Below are experts of layer 3 (counted from 0) of a mixture-of-experts language model. Rows are named router (the router's row for the expert) and show model dimensions 0-191. Each number is 128 + 32 x the weight over its row's rms, rounded and kept within 0 to 255. Numbers have three digits each.
After each expert's rows: a language model's description of what the expert responds to. This comes from a sample of Wikipedia text that the model never trained on.

# expert 6
router:189131189135052119171083075099101163144081165200105132109102136091116137080161108125207144138175124130051106131144088164135070075148129204166106124098090143089110147142108162072090155166119142151053144101151170131123099172112118120125119113144162116102083168124133130112107128094112131170116151161160126149176157091101155159085146159093128126127112122189112141145148103236122136092131093163094088138149122152165154106092147165116129087147139130122135191118123112154080180123109115146132102180131122168124133104132156108137100155143121119155091094143102117123177135158169084029
Description: Word pieces in the middle of long technical or foreign words, especially biological and medical terms, such as interleuk-in, Nudib-ranch-ia, erythemat-os-us.

# expert 4
router:166070114121154143153133125141106173164145126107042116131084076090144149121174135123139191197114120133109139142122141165173119141098034170088116060116121091120093120174145146120054146124129133126140094131139178061134131125157073121094172140136141118124099140094074133185127142128109144092132135159142105142150073127122184173128105128138096111057041157115096141091134168162145110131123187119129087114170138180158166087087111102084101093113123094122165175105097115151128166173140165140148127128089141113115104059069174107161129156155117119162059137129074159174136137183125155091
Description: Tokens opening a new paragraph or wiki heading after a blank line, such as == before Awards, plus opening quotation marks and sentence-final periods.

# expert 49
router:169126174146062075156060141170135141172118133133115123112092115109087138089158081142152142165133151139028149149153081158105102098159123168126127103105095129103130092124094143102123131163135173123100106174162171148086089182158136092121120108130126139101087117086102115107134145118102157190107155150165171125196126121122153137136117151099136078147145128170119112150133107190149118104151090139122049106132087171133122112046117137089147098158097139167199165112107160143133152135164102121117124213128198160140104140106177127078156110139114103203108111136094098186167110166185085054
Description: Word-final vowel pieces of foreign or Latin names, taxa and surnames, such as -arya, -ella, -ina, -va.

# expert 5
router:185127182094070052154044068094094153138109144110162118126127100105110112125135068101177146183166099156051119133145110156120088107140129169120108114102063108130073094159123136085090197094130153124070145123156178128118053131117112110114118099109116137110079124071106138138167089110104141180148135144153167199132129057139146157143136157084104108145130128177127168150119112225168102132134096128090121149157111147150131081106144155122150152177096130139180167083128113165128153172123160134130165182099172110119129063121152142122181145168111148142096089155121112143171124141155108079
Description: Short letter pieces inside foreign or unusual proper names, often in sports tables and lists, such as H-aff-ield, R-ies-en, Li X-ue.

# expert 61
router:171062109095117101159127113132123181143094132130146127121117150142140117114134117131129189157199101086114122144190070161141080128137106145102091117102123142116111054139132105031138222130194110201119112129146127184153107206105147109104154114111126114129144140153145101131134170181091118106151125077128172126158084100109151140146170114112126093113081124153179167103092113162140070103109151133173110152136055166101163139102113098100118080183092127144157164090114163137163179141132106151177081118152163063104090112090168173100188106077128120171099075127124106156137123092130168130
Description: Past participles after was, is or been in passive constructions, such as known, selected, transferred, released, located.

# expert 46
router:163042211068097095138112096100082138143113167162069127101137048123084134098157080113160152158126176119087089171148094135176142129125131153118128074124135089072110090137102160107107163163131173189102142158177175131147105124122152089065097127122167100147147130089060131109096132149128160138114160143138108171106175088139113169118163143127116063106118119167129162146096144129128102159140114130124125122178177141093096081091112162085078080110131142138160165090079138128111131138174122100087161203118142101122119122046137143115126155155120074137104132126074166204141156100179106113
Description: Prepositions linking a noun or verb to its complement, mainly of, to, for, with, as in member of, delegate to, organization for.

# expert 55
router:190091156140127124185088138108128148133115165211195098142114067117116151075162106141122177153180158131117097189192092140164124105107085159138087084097114147091060092140133187084149169150132101176117136164187131171154087160168141153132126120075107149096149124101105066109109142141095135144139114113131137158146107063134189144110179110140084067094091160163188168137111100169115119151108170134101100114177159165138122110090124121073143079106142103145198163109104158140144136106131083180135178174155110102103093106072134138130095100107100091139102112138084148172108099089136106115
Description: Active verbs and gerunds taking an object, plus prepositions like with, to, between, e.g. took, restoring, defend, observed.

# expert 48
router:156095122120111118142135121137072132191131160143150111102102088141113097105167130122137149141125137157119112139160112184106122090152086149100075163116134118085137125183137121082106111114063152120072129081138154149068124158090150093056154162132138114130118135104146093139115181172073150114110181129181143140169123143102122154154162114068079105087098133159195142134126150145163149065144050051095152138138141159084147138125120117077022074088092142121123118076126117152167115094138180134195128108132129107152098098058192127126113142094102166167106127163076096167159176122187118101
Description: Adjectives of order or time after an article or possessive, such as first, second, later, former, early, new, final.

# expert 11
router:209121135122114086173123077181057194150103142160155135066124106143121090081174062075189151156192145117096173144176121193143083118099111182157078112116138141086068088152130129099089182113149137129119146113214160128124120144123134111116113138135119134102112159102080123176135116096091179180115125127155121165145132099081167152147137162093075107115124129144124141121145145168119124081141103128129052101176099128157089102060152129137121096110056137184135199091121133150127132109157086158144140191114139108105114102118167119118176147136088137167103085141151112135180152133169113108
Description: First piece of an unfamiliar proper or taxonomic name, often at sentence or section start, such as Bell-mann, Gen-clerbirliyi, Nauru, Struthio cam-elus.

# expert 38
router:140069099087121108154102139133074174116081113139187125088097101075136134124161081144206169156113141126083194166164120129128113080199126180173108228120085104103055078156098164125158107130117153198118137113130130136089136144175177129097163115085141143092090135125113125126086099119064121174094110179144132110151148139108124125163089097098127101093083059176144161144155109150132133180091121106145103120206111153170097106100161156123092079148090095116160153097123203116117122107152150115115156143128160162128109139104169136086155140151115131154125111159187119161158178102135150098
Description: Conjunctions, relative pronouns and complementizers starting clauses, such as that after argue or realise, which, who, where, but, though.

# expert 16
router:137120175089125092223137086166112163133089158124094135137122093111129132095173104126166168185151078190084132161176160129124091112126096174198077109108146111109096116182131090074124152093139146173069131162189178128134128161164117100107121129100123137095085116068088130173107167123069116125164148123143154152156164126127141178138133120076098100122135138144142121126112160165163093100174091138128131087153069168166123065064120144108108123142102111141136156117133106169101135178140112112145126135097192119141040118094158145163139120133118092125089097182166160154194168166139164055
Description: Measurement units after numbers, such as km, ft, mi, and the foot mark in 6'6"; also apostrophes and fragments of non-Latin or rare-script words.

# expert 22
router:121092170112141088159121145157022115126139208134125109120097121093092143141125080119165138145219134195115126135170141123164139129165105163160094059111127087132146066145142126092071171141134122118110072146155187136168149115101162114131097153119082105096139106091131115154147129107047098149110146103154131125094110108122156159156138135108082123078115086175164141162187152162157147099111135132101130107110089197157082067097130095126122148110111137168108157136098154154134129115122100086210120143136130158148136109075153122095108199136092096167119102164053157169134212093140131099
Description: Coordinators and determiners beginning a noun phrase mid-sentence, such as and, or, his, their, both, two, often after of, with or for.

# expert 57
router:167089171117126083180130114175069172144093189149165129053117083119128121097137090120136164186151110151068137160168140123135092111097137160182071138093137120071115114192121080100123158122166135160094122145168171103093113147129117105083138120134125125075154119109098142138108161126088119127154145131134105145152163084109171182127154143059085080084086122164112114129140130148169093086171103146085093121134103160152142077056119157087117105121083113147149173075080138180119132112151131097133142155073167166064123100146153152125144180152099118170070117167114172194175142185161153099
Description: Prepositions such as at, under, during, on, near introducing a venue, age or time, as in at Windsor, at age 41.

# expert 23
router:215129148098117161186094056108040137136079163186124121100099114108095104129123109097144155144153154117064147166182147147162134101143066150146057076094127103095064143114076084108106207141120125150141158092159125138129116155089196102123201166092161120104137119102158149141108161152111116140123118135164114160100154101093106157124112188084068127102093131136143138163130118195159109168117094164148121092140117153073136147094096131080120121168104122132135154099145087169172105131143151114112135184087148123061107097123186119122136140126079134143050110143172133125172131169115160101
Description: First piece of a longer lowercase word after an article or adjective, such as phot-ographed, suff-ragist, sup-ernova, un-spec-ified; also non-Latin script bytes.

# expert 58
router:131101173137061077135134107122124164146095128126128119130085100126128180060159059163140172163134187141038125134117108139138107133123124181155103105104098129134106100155134094054119165126160179143081122136153140145110097168101100145112181106148076131098080110116137138122113138126055137189141135188151120155171122107170116171163105145098145114097128128129144103106100121201146131116119090154093103125158088189087123091041097138089129122149145124114158114099097146175154101181117166092120137184130224159131100120065209105139181141126079127141102125122076120172148137101158127079
Description: Last word-pieces of personal surnames and names, such as Par-sons, Lev-idis, -ović, plus whole surnames like Jones and Carter in text and lists.

# expert 60
router:214123171091113146191063098129111138132033170192163086109124102127147104099155086128182144142186129124087135114150113190112099085087112148170057140087124171130085143087075199098092179126091103143118121104174127139188128170144110141136178132050149122123111107147144158154122145138089154193143098127171192142117122111130157174107161162097143088129047118146119135162109103181153138126146075173063119139141149146110151110104115134113129146118102119129176160122096112156111156114153134133204139163071140126124116090117184136142148114150131120133069067132127132126121155128157106097
Description: Short verb or noun stems that take a following suffix, such as assign-ments, employ-ers, boost-ed, resign-s, and words like set, form, access.

# expert 37
router:154078123089110096116115128151060200106072185135167089136087111115141155101131085119148177213159132154022164159125108191124095099143116200140114097043085134114096122194153170117096135143106179189117129142163131139180120155149155137109140119113071130112129135101077083136133135144151101112149125165130110161127136104129182165126155147095133102126161126098157137166194126162117080109127094098085097066113141174126147129121123119121079135136114145128143122070085123208174153086146137089131125120104112109094061114098157120135189106182117121124107126073118177155146150143160140115
Description: A bare space token before digits, in dates (April 1999), table cells after |, and scores or timings.

# expert 26
router:151083142118119131156131129155094189178091166106159101119131133103128119108131138132144138151162125140099126139150120172072085078108127150145069094081118139123067162163165147155116108104101189160085098143174129243102083144103203088140143059135166141100080142114135116173097116097122125128145114148128139167100150117107141178133125162096099112094085098147060124190079143145136132053037128143120095162135076150170161094106134143087081139120098081137170090085136144180191153126129106137088105134113147131082081086134163163085123150172119096142112116161131168172192138116149131133
Description: Opening parentheses after titles or names in filmographies and bios, as in (short film), (born, (age 43); also /, $, £, ^{, _{.

# expert 18
router:156113155100105085149107089134064128186104161154144114116116111134147129107157073124144172154153125096081169139143139114135090083102060147158078081104118123125102100188156138082130166112166120127104132117169190120112069130055113150072142159172099129092125105122123126165123110117081138185150140119140179204140105067094158178176109160095070101086109065144080114107115101156162085129167140123096110139157092143098175070101128108159116110131095167092184194094089128151132121138135141135165148174179166114122107087083194161133174170144092134159082132146103074148168156108153156115
Description: Capitalized first words of place or organization names after the, such as United States, New York, World War, North, National.

# expert 20
router:146066161144129107132104131141116243102084184119163116102109099098097102108117052128136134162145118076080113162157143143126159112118084157205115124109046150119151147153152101101128135165105137114112074122155180144115124152119105112124122142138101150097130152118118151092101098156098155130105129133127137164171098037102141139142109121092064102195120147141163135121121136166213106127127105098124109106153086161116111119092143162142072098133103121128176160115076153158098134124184137096135133162108156142103144077102169084165140129109035119195099101168172141197156206122149147084
Description: Last digit of four-digit years in dates, ranges and tables (2022, 1984/85, 1983–1988), plus century, era, –present, respectively.

# expert 19
router:191130106104126099175114057093055141128074187132120096132074107101125099091133076127153166127142138113080158107164124188181118167141111164150033105078131136097056111146130166116087209093150137147139145131129188148111135152075099130100180119132146121103101103088098116170154153162101161173135113160172141165134132077098135162130127166067114130079116160132100197157137112184139122112102120130112079132216079156124103112127128106136159127166123114157133163095130099148122140155139143135133127212113175165124091068109145122119148130120101146160078078168132095128164182108164111128
Description: Capitalized first pieces of split proper names of places and people, often in tables or lists, such as San, Al, Sar, Bar.

# expert 25
router:133046119106170115128107121143088147156057133126129156097138107122118119056107115125156134199118151091117091191137111135171112150108125153116055144085141128104132098116160149092081137120136112182123169169150140129107097117103169099156141110158151107106116121115054167137135142095119151151177119180160168157164105111110133133141096196096122086127122181113161102148154099178146131126136086152164098139080087173156153112111141142156130164146075116175144100124106103196095103052149195148174104148102155157092087116089146167143120089168101091119110096175061103210132106137171151040
Description: Forms of be and have and similar auxiliaries right after a subject, e.g. Quincy is, White was, CCP would.

# expert 53
router:202126140097124108181094053141056165173073177130109153080112106130136120125129085081163153155157117135062105130193135123148116115120106199129095123114122101120074112148137135098131147114118134193079135109188159126145068140108180091109114169115128124102154147110154170159139132091101095090145131178174141165106121096089154138123173165069069078099109158129188123114166155186206135122137079108115115121127100149123173114066174197086113090120077090110143167101117116175139103124136114111175164163077132154054126107122163136140148171099126128155123144145154154135157177157137136102
Description: Short consonant-led pieces inside common words, such as com-eb-ack, m-emb-ranes, prot-oc-ols, balance-of-p-ayments; also Japanese and Thai bytes.

# expert 56
router:139091109108066144198032069140081128095105099170129151117138094148104072103166116134155208149212132081098102133142113117162128135107124147118075099086128129127138141150111093076083161146122131174136068149155136154135131147173136073113180160135114164146142136064108182123129090079099144211095123090123158125111149128143133189145128142108120069135128099127126137082118116137116100148059173142118103081106127218083121105114137129127127122133054141117187135066113131156096143108143125109165128144125174134141079122103186137174093142122144134143081113140080122131150216151142118140
Description: Labels in infoboxes, lists and table headers followed by a colon or bar, such as Capacity, Location, Total, Votes, Cinematography.

# expert 45
router:167091155109116141154095071128099173136130155151105130086133128154151146118112066111160181163162141164067092162233139145137088131149041136132054118082101129100146092102102161095193133094082130160113104209148191144136096123106116146112130157114057146126133136078132150169092152121076183147077100184173123145117117099104158148132121182118096074127069118143123192111103161141116128171142149153097109119148133174126114114077120162043074138093107152120171156125133119136142111097143137184119118190114130154067123110102147140070149136164122110155123126167107171157157125156141124124
Description: First digit of a number, mostly 2 through 9, in stats tables, durations and years, as in 26 points, 25 days, 2023.

# expert 59
router:191123172096112086157118104109087184112107119164107130142096119134118147074120088123158159150140139159079101147121178177161137154093125151122028088071126154092070087134148135079109194152113111122074118114150173097173125107098172099067192163131161149094145153080137145138130089143096115099155150132173143165116164107102149157138164138126067161141113145131126177119148136169133083150121140107132101134161128185131145132107139157107060087134110088134124124123154171155120132116146161136134114194079149153058063050150130165107166133138095128148055106175138182108162184133182134081
Description: Lone capital letter starting a name, call sign or abbreviation, such as K in KBFH, S. S. Sh-rikhande, F-ehr, L. Ed.

# expert 39
router:148071132092114093158125110169095137139139153185094105079113118132129142102147091120136191178120135108092100106129137146132088086100082170126084167095075116110120092207136102106104128131133128160126120145176167108142104132123140082104114148125090130098156128092147174137163118111088091110106160158160156168180188111110127151116159179101131113105088111154179093147146108168222101143123108155083102104132081161097192086090133150078067110121095110203181159112065187178158124139118131083127132104050151121132088074124128160137142177132059149206099122148158130145093127159122125089
Description: Closing parentheses, brackets, braces and percent signs right after numbers or names, as in (1904–05), (55.7%), (magazine).

# expert 47
router:148129142107065133150139117138096126149089153125068167148132100113138145126125080128119147121154131106113138153197127210168140099149048157144066122130090166092125146157101163047126209173116130113130127089146134169093105139080164157121133150153078170154115142117134116109093135104112137106098130098125137186121146072110140173136177102123094099025138150178129156133113135169170139109077157157122064098171106164093129085093104107139095097114116134126142158105109105142099159134108133127151068179198140171124064100068206119114091188148082145159103130145113142115166165139190130103
Description: Adjectives before nouns, including nationality and category words, such as secular, Jewish, Provincial, Academic, new, local, British.

# expert 28
router:173105149089081135132087108163108141129116134192146110097160119155116152150187095102140137144198131090117153160149157138113086107104123194121074121004123114124116150171131132124102188119128166127147115112154114097179083104088110129074149126161176126103082142087145143100120118134025093171106118115160169144175111134123121135184131186106124139128035120149102154101136140146151107136125070115104135093148138185101191127117092105114133134078081101157150124100067126138160146145132085091157120177149111075121080131117175154099128113143124097159093051120129170162153122143204104114
Description: Abstract or relational nouns following the, a or a possessive and usually followed by of, such as part, number, extent, north, List.